Weights of a small mixture-of-experts language model, trained from scratch on English Wikipedia: 51.7M parameters, a softmax router.
Below are experts of layer 2 (counted from 0) of a mixture-of-experts language model. Rows are named router (the router's row for the expert), gate (a neuron's input weights, with its number), up (a neuron's input weights, with its number), down (a neuron's output weights, with its number) and show model dimensions 0-79. Each number is 500 + 25 x the weight over its row's rms, rounded and kept within 0 to 999. Numbers have three digits each.
Before each expert's rows: a language model's description of what the expert responds to; "comes before" lists some tokens at least twice as common just after its tokens as in all text. This comes from a sample of Wikipedia text that the model never trained on. Tokens count by the router's weight.

# expert 22
Description: Apostrophes in possessives and contractions (ITV’s, It’s, Children's), plus consonant-cluster word pieces like dr, pr, th and cuneiform signs.
comes before: "s ", "t ", " ", "\n  ", "re ", "m "
router:483521515495492476503504525458496494520510524488488466530505459510453523538501500493530528487529517478512512525471520552494471512482493464513474512470514497475526466498571529499521468455453528524478537487553515511499515472501486492519455520
gate0:484506477482486480440529491484499528510478493519536428536481468496550536510480552521491519497514498511496482503517490490496511493455492471531470487476487510497531527469486459477513479495501486454546498483473475558483548474551488562482500487
up0:480498497454495498447505501490496546518475488497539421544460479508560528509464539503497558469496500508495483490501486485511471540448502500524467494483501511512500550486502478480506494519471500476530502493468476528488512498567486544522475500
down0:477466511502531499519472502460505512499504502517498499524467511518478503485483494516484527530523478516533458516463497498482526500505531556452501506468486567500496504544499499513480527498518502481507517480516488477484492504543479479483452519
gate1:497489483541501570488570491510544483514482479498528504516502523521498495482514485508481499505529511487519499483534499522486503498495491513464503494512501500526515546483514478472543540517520551527510503489549485510514505500502497517503467490
up1:502515516512505483509455506496499488536498492502470489517468498513517512532509527483487481541486462490492461514488514529490518544488546486503505460511523507479465507496513493538454478494469472506496523469465464534487498508533491449494479480
down1:472524477523464494526503483525510481491533526508489556484531489512484502523502440519511484463518537523493499483540523477523562509527449517509510556519496468478488524544496493473521537514493486471458469515479469477516499518492496498519522467
gate2:508518521526483472523504506490494482529473527475483467485505519492528508516516504468509518494491519553471466468465523508491506475480540526511526498535478516482537503509507482465498514497487485519513492524532478490520537515549444528501540487
up2:493482513512502522553512509509498512508469516513519508484515510503501505484488504521478508498537510545517480486479497507489480520540521467546488485504454491460484490487457437498465504504533563499511554518437521530517485511478488537496487502
down2:450477449512449519500463507470483513510508496493559458475553504514503514517538486506507520507490485486507481463554490448474494547509502522478513499512506475509481479509504540507529476531518481545520489472483499494497481531516509482514453548
gate3:514527508515453535513502498509509503480478495508496470521470519473513519523538467489531456496476487471510509486473479496460565506534477484519512511509508498471512485500475498529486494499524494473449513508513487483462532484532511517492497514
up3:496544548511530511504454514522500511468472527512479458487480527532534516500539494495511493507486484479522513472459507512465543505539486526522518530477516514480485498484496517540477484494491462479477514542496512482463523496450484506482504528
down3:549500491482475520464503507498494547524490494520523520562498485521515486450521521471482494492472511454484513394475501507472516546505498473460480499505473499480517505525458501508514476518521481471458482509469541461521509503550524483458534522
gate4:475487528495506507508506478495487522503516496484500480537495506499493478510517489539464491525545463485486502506555488507501475485537476493472510509506531500532520522476494508486481497506513533467518481488475552521496487490461482526486482535
up4:532513509490528502478511507502545478480540465519479482486479517506527521494497493511531495489476544504496452538489499522484513514452540486527487501517443531504479503518493463479499492483484440518498539506510470460520513519507510496502536486
down4:483505530482455501514446536464477484466514497505469517521522489530463495540468489473507510477478503504504500487539479505537526524498544541485450495464512536558503494469520493473441508498482547483475483514505467516470513496522503475510526475
gate5:511519548523477471514524517494514477514474500450528518471494475505482497514483507489487511545450490494514555529464496520528512490496456540512513503452492477497492495468476476517493463563500524464464565496541505502457521488516463479527491510
up5:490503514510496470485492518471485530543479503481576479479450465478486530496483436491463496513452505485508552514457515521512517475484485519478515502447497501433486479475526492533519511525484466517500512494522510500479518500500461526487476523
down5:512504517482483489519489497480490515531437526471513520462507526509507468500465508483503459491508508531492457513494488477486475570497526410472501503501504501490482514445462492517430565511515497460520471511518486491479518516535499478494515447
gate6:550500515474557458485476458463472463521505512550517472499485532525468496567497519499528522502517466491528472512533545507467523520514516472498497507518476551490540490487516499515473496504474527475521513528516474483490460475509480505475495450
up6:511531504451564471443483458478498441499541510545504472493518493549505485544502499468530477517515494489495490537491509477503509491508513519505508497513515499504498518507529493540489518483482537490571495530494501506459459470520512533482471452
down6:465482482467496531514523507496491506458510524491524452493470521506485526539504482474490525508482501473459538505476476504549545532479522474508531481469520499482477473494525513497487536454497531502464481500497477536467500502496491500490515469
gate7:466471487502504475540521468473421512534492502490506500511521477531515494515534501475532517464492491461500472514528531526499514536508491529486484533527520501533541494497537482489519516509499489478486466511532512444511479530542511510541480530
up7:536545524457504501476512481507538461452454487540494475467488508491484525487475494497484481518484534494518480501508469537509501487500545456487486513473457497441502493519481517484519518487528529533497540486473481557541557520486490445470514497
down7:500519518532514508510504487477527482452480464503513518470518489516485532526491466513461503562485536500529486474516445448460505469551532515516469465490504480505545465492459469526486486483528482490502520469493502516496484502422524505531533491
gate8:515516503495492510500456502497493474512467475480499507494474475540503477476465526499496511507509484499490530473438505522497473473542494479491491502519469509479495491470461486507456499549455508536543490559479505520473510458489529482495507515
up8:515507521475509524514473511556514524527501511434503462499486513532503488485465521500497495490508515521467522496473481537481491491503488499514537475545516521512457511482498494473492479498524501519477512475525512529490531464535491501505466503
down8:505549524514522503483516469455473486521481498449512545512525472504492484466507512539515463543502477479528460483493525484511472479510533522488479522554448516500506518476485540479522500515501510447515525541516528536512514491472498544490486531
gate9:511493502476497519494508521531486498527497450525490431461491546510480479476488510512507527503461449521502459496558473518536493515500447484469464517517490522467482478466485511492491477519507500499483521484504463565506556486510511484505512523
up9:500452469506503489501501478508517505515509516467485536501514484483506469551507507476503451514522528476475524507503536496476470495515541512534516503494502517511523508494536490514502484498522530509517447506482519498494495513476486554517521467
down9:490475546506490510476520465469488502492521461512479487462524494505489481520485469510517487506496469448490563492488469528476494433482483478451510474487495467469473474457502563535507481504498479464484492468488489493525478510509511508484488511
gate10:501545534504522513478457522504540526505509475456498545509539518490491467505505517489523476518521461464516488472500489481486524473469436497495461514516472503512511483496517538499498482492488527502488472494482547480479482500555515520480545454
up10:498543501479471486512513493499487575489465477480439487531534486496479492472520497470481499528492472488516500502524536484499504517442507461508498510532546501540499510505493508478509475500472541449490528502480524481525498486524517548488499502
down10:516483464499479546561510489528487538530498504453537524520529530499475523473481545493462504517463460536480497546418482513529503501517540498524513528518523504463516507501486558490507452468513479511482512495462507494451510492495499523505517488
gate11:490510512472480502463539472487486492529513532463486491513521535496493468504535521487450523530494483486485477461499514480515504489475458498484510534518507491500530482486519474467490505446487525505554433506512527511549477516528479572502523522
up11:501494510507524528449445483503525480477479494534508525500480468460506480473489487526503484466491505501580503478490493508507500494485529527547535471503527500482506488542459508529492464504494534530493565473464457492501478500443519466515472449
down11:515526476485504515467500504470491491452445450525479493518510486530509507530479507528517478490529512485507482478521531478481510523511486472515509528525481512452507464504533504504465511490505509538522535514540496486516497486517472495481521488
gate12:508525491485516460503504438555485568541491517489498526449501479471501488479508468511552521501496539486499522488516510515494493538536533516469500510477471531516522526499544527507480496527471507504511487483453496513543501475510536516461496497
up12:514518476522503523478463527471516471505516520483516514501501449514466531513520480507482515522490466516496499526474500467526539496478477526516468478528511483552519501523500464486519521499469506509506483517531516494503491542513491490523512496
down12:494496456505478489471500538505489494503478481522489534522509513508455510504503461473503476534491510480514465490484555469518520494519489501517486538533508506538449518470507482489507520483512472482496485488509522489521520550518473521533494501
gate13:531519495476463489509489516526482499499523519502494498454473525512512481473499479511463510542471484447514492506464519497490478517476499515499483491522486545450543477492484537477491534536469477512501472534513527543503514497475444561500496440
up13:525508522456492505485522528545452483473531514451470486454455521494486480449502503509470514535497527488532494512472494468502496507532490462504463476512500504496530461482490484507514568490487513522532481532501495498475510510483473535514513477
down13:487509537472512493485493501480479535489470519550462484501478514507508484503526545473470458487486511499497504491526483483531521527531500496465505495507510493571466507532495548495495476490466480505534501472484480479539511508515483450515490498
gate14:542468488561509527438523479504493516491479486500540519502487497532484492463491460519505482491502469464512544527486475492463501470495472507499458508474488489518489515519471491458514491513507478520539446506499521524522504442524500493466492534
up14:469497504500532512493498519531508469486488473488511503466529478475535476530510467486503506500489496529447507468521508544515470504539472509480523498525514451521510538523499494502489557492498491486469450514512479459498512500473514541542500539
down14:503500501499512510464452474473531465485505559482540459490493525507517495487500516540521529539530517520533495508473543522511491538460532510529451482488476487487501516502498543497514473452483500511461492503518527502508509477478490529558499518
gate15:524453512489538489547525483455493481495444513491520523513475504490526492540482485531509513469505463454528529522495467546504507486531516489486515499504458530498527520520482488478477542486532535503535454482517518496477487448510499462494481509
up15:516481501500533524464522504468462502484485505475490491497455484468524535494479513504502524486497502491476549474479471540522477521519509510531531488521467507468489517526485525540458539540523514529498523544468517548483459472499458461483461519
down15:559510480492476491541551497507504515479503529533517512520499559530468495476526515535469502480483446484461526495510530507526535497481503489505511492482509502494458484456461475505523520503487479461521481469504464480475534464499488526517532534
gate16:475489522503478487470496525488510523498486522484503428493506475456518469538517534425458466521524518497473522483485508526505549467442533465511489510457495492510525487499507496500519494497475494517502494500525527487501511509499502463525535478
up16:522525492504517501544525446499516488503485488540485514525500544525504530495504496551522514463458472523546495549515521529460487511525474505487460511534532530468483505500509507512477500482495468488486503482494479494517525465534520527465498537
down16:465485436535505519523530501507492507510492506497548481522499499501524492487532479543522524483459501539496535511478464555519428546493492535488503454507473471475518524506439504522539526499530498470492537505474517486497507504529501500496470484
gate17:477504569519519517485473492499515484494514504516517572551534528517493512473508481516490500485518541457527512458484468517450510492515483497494512467521467514501525490490451490498514487515489491494493451444530498510556502510499482468466480450
up17:527522507513524504497495525519488493468514464497537503483491487535493518449498518502483517478507487467552483491495450480511496484489499507518493499506511525474536511476482481515504528504519546522487549513500487511491528463474522463490523465
down17:537495483500474487538480493509489495517508486500549491527471474494466481454483536468533502460519509485526528502446518485503503521499493478487491526471529522520529489517534492516510503545468546445504546491552574483533474503502521515530454517
gate18:545530497451512535473549492469505511511526502476528529502508503529510448486476470530486556491496479522477516497519497509500451473481458474488483515500489468507499532510452548469548520491506536526516497552517482527517515517512492470461503506
up18:472515509531458461468464466491477472530485508520514516498507488513469530494509554479508490502520501480492516533498508464474562570503545487478524495492516538500539459466527456506456507485485467529490488522536517485493501492523522520508497487
down18:476497435491461499500573487463513487509496543478443495490500483513465518498476483525487484528516502500501542500502511530550479447529492508498517505453495510483513500529472500522468476510517492506498517500492528497486489545527547527502450493
gate19:482508523449515507547536451524515514488471481470475492493455516530507506532502505448484498518481507483515512523557542517453515513497479502526544544510521470548511544479488518488479489470539520521537524519464468519508492501497490469507504509
up19:490495447555505495478471492496494479475519498509526491543507517434477474482507497500529474509513491471539505530476494474527496522514477479513506487505531469500525513546487460489513533493469472505509451466495520462506490500532511508512468523
down19:523499507510544511505534463498517479483496498566514495549491531499539518512486510522487515502491489472502508479476489491495512523504512490501458488489480469465472513491485503469503475514501496498509481526460524485518471493472521529511530477
gate20:500443477531490508515493526451505481507513503502500505473526478471507512465515497524492520457559500486538483475517474516490491508534473519535486491495462489510458527520505520470494519513473469506493476506554491523479527526483491465511489492
up20:496499508523538474490491480488511459494498480519533527510491498491478537447499516482507504497555512478529507509541535545466559490476499532427520488476478471512526524512549491506515487541463517449473493512518491505501527503457518537532493501
down20:473508521510498507519486513502532486495573479511510530500462512485471553498492478472509478510523461511505450490495527544558501488477487518495555493508537457524503475494510531520505486530501459512476523481525518519540525556458515523525473499
gate21:500491492475491467523521500487512501517513554483530503502528520497455511509478555506537541517531487493469488515454487515502476530460472474496474533458488524470541465500533491435498513505473497536523543501508505485471517488505557517506464484
up21:521491535514491524474491476492515523466508463526443499479468490495559449480494454518506466466473491505513517500520513469490532463528503516488501491524527508542461531524476487549516503485540521504489472504493487505490490494503442489492544523
down21:497486511525490465510491456515470513472451462503514515490486528497514489497547492500495448503503487488519510511477496444493503486544481491483453490451497576483506497487494480514471526580456500488503515537500528481484479501514493503502546492
gate22:488488499438488493503476453523513477497539550432513536515499474457507506522484482494496516501466502514529478497536526504498476486497488455462460466525508549507503467541490479476515463472493540462495494501533527508530467475493484497507502495
up22:507498502461493483473506454509517485522495544486499518550447456468527477536499510525502489506478555485496500514548521536511447497517477446488515510509524503452479487528496430485551479502473548454505475489542465507508531500513477488501504491
down22:468476497494470506484477510514495490514532460527481451479501522524502521495536503506483499518434478492524545520464504467518468516533510483481528481501529485514463492483539506449516501513467498552512519507505495503516507515505513500489536480
gate23:508535510520497506480534524515462541484514537488522513484470448483480497446499510475453518493478495497551515455499441509532459506525515510471507509483489501499493523453509496478527556524511532480528470516525512524508464540475452544478514495
up23:514481485491498462521504497503503491481493554512534493494499498515512457502499460487442473513487533524540501463517481520514528524502514485494505496515453478484520500450528491505511576518498517503524488528535557471494466449455470519502508491
down23:499469520479504499497528507493478554530488554455516504500475464512514490511473547493485513477469495494511546498517526544521470495531495491471522510461518495529528504489514477483490535476487499588504482475493498507544499525498525508467465504
gate24:485485490482507505534508497512494503492526456537467549486434494499525492495514458494493492533533468468475493527514510485515512478537473478459521501513464490539511491534499471476490491503492531503506483480483486476523453488501493473502548471
up24:485505455494544501496467535505526459458523463505484518494477530479519480512526447517492476508507507512513453499563514422493517517482494513452514510504493501541501503535462487519492501545511506502495479474474498527489458519528497490505506483
down24:518504497503467496490489502545498476524497495514505522510493493491474526472469498491513507534484484480477469524447474537478485536526540513521496500454504479416464514480528519495489531474485468501457482515489534478463511511468503476523470484
gate25:540502538499466510496483511502530475461510484488501548512471516462472463552538456465478478504519490555493473504558513466509506512502484516475518469472494513512471485476522510473513498511499519461510503525508507479500461453525508467448552514
up25:491536517489483510524504492523505559478525537484480508529499525497510495506469465543507502487489523479479471490549488502505451530502475501544515536481503471480497505464457550491512470476482533467494509470470491513500503533506542500503536532
down25:502532534503554506490491467504475534516467502508505483511523493525546495486523523478521495499496537530539501450498510523537484484522514478451465518519500452503513508491553503513528529545495522471535485537466498541495500512529466507495489495
gate26:486500487554433507492484484457493539506457465536504552472470485510520537526525458515484551522526498426501476508529511491465508538500519464484487498467444486533472511502496492459500522543490477540516495496514507484505512516471495487534486549
up26:458519516477477535475512483491517513528498541461512495506555532491482513490509531515447436507503527503478490499500494486532523463492476478513514488494493517523512505499538511518495510527495496498494532496502527470508506494504468512547475533
down26:511477504445551494547489485485460508461490513502565469520457487496511569477497501501475500450506530487510517493476434559475512483461474495506482487516496489505545503476529517492514529518518477496502474531496515502441504480491529515549524490
gate27:502511513534519455533540484504470471520563535516499498486506508503489445476559521516480501504465496520492489515523542458499503486456468459511470505498458502506441501528496481454460500510466501523479475480560480485499487505517472497492498528
up27:492497528484494492501521481481511515512491513456464480506483532459495510474497535518504509524482489536456523481484545520520471496470459492499487551490475502494486465545489509550473488507448530472506524448553474473492495497477474506507453488
down27:496509484521531478513452489504487478490521479485513522481505471500485500476535495501540545482504494514525552519539494490465484537505496491483464509503506494516505493471500504493533443529514490501504501521492494465510491547592454518505551528
gate28:481475480490494462495486480498508468458495504475495501467526449488490510530432501503495530503516511514449527468480517498520498512513501490572549500468486482511495573550502488475480499475498549541533461536480490524522479498494529502533518515
up28:457518535465500501555491488519514529502549517470503498511487525508516517506530558461502499496534488493519522480514522497507511497505488467482518542532480518507461538496490526498492527492469483476455462533518439434496536536515469491480488484
down28:515512499502523533473542531519490547511510512535465459517502490503509537501466485459545495552498509510527490511502509446487530520482480512488534478499475480523542509477497478485548522480490514488531493512466454473512511478511550504477520488
gate29:545470519513520481526493525479497458497509491548512496521509458507511510500549426459479549513537484485495491547476483500524500520470474487479467505468470483486526493517537534472471515479544505502499506511514485519503521512513458468499536492
up29:520486541483489469528520481452471440550492504538518529531518491500542500488504443518457529510499473463480536489482476503498504480477476482484463507488499471470510507504510591476469528507477498444473522475472525512487538500511471515543523475
down29:531547499472516494538486498450475474562524513482511535513509489502528503491488502523434517505554492491541517498499470499495507482546511483497486562489511508510498530508504506459488513507492497453465490497466498516514506502496456509516549514
gate30:511475522524478503468491506506487526503459494493480530494454492466506453518509507456503459528537536494511515516480493504527513538545505459511504576508509521511528470468516499495488476501438496516484519500540508531491500511502505494506514509
up30:485503486458487499440472556490479446493487514539487507501501497521506482479479468523465468500494521506472475523489511511542508531480474497479503558479491518478510533453501463471497492482449495536510514491507503531514506527523514500525516475
down30:471521529487459521485485495497486479518530497522518517490521568467540490458467495534501480524504518494493523516506545489498493485517458497494497507482482525484469467474487549471504478508501512499524470487492493521465512526501475495538478513
gate31:489485495491496507485496514499446465514537491497527482488520477528444539507489511473518493543505469462505531529484525528499528470483444530465484489459520471533502474480515492509502494462492440503510451474486521485524509510499483473510509500
up31:482480454517499504479501507490441483512540504496522500503543475547467509515495463495493528538524503468521534509465516495521561497486472524492486498463513464507512492472496456479480493457485473486506495489479527507500488467511480457512482498
down31:481515520489489476522520515532509544505535494515493534481513473494489542474495452442493489484510490497496473451510482445467487502512511515492510524484469450516458504542534477524501499489488509524513485488458499527490499516500533472486497492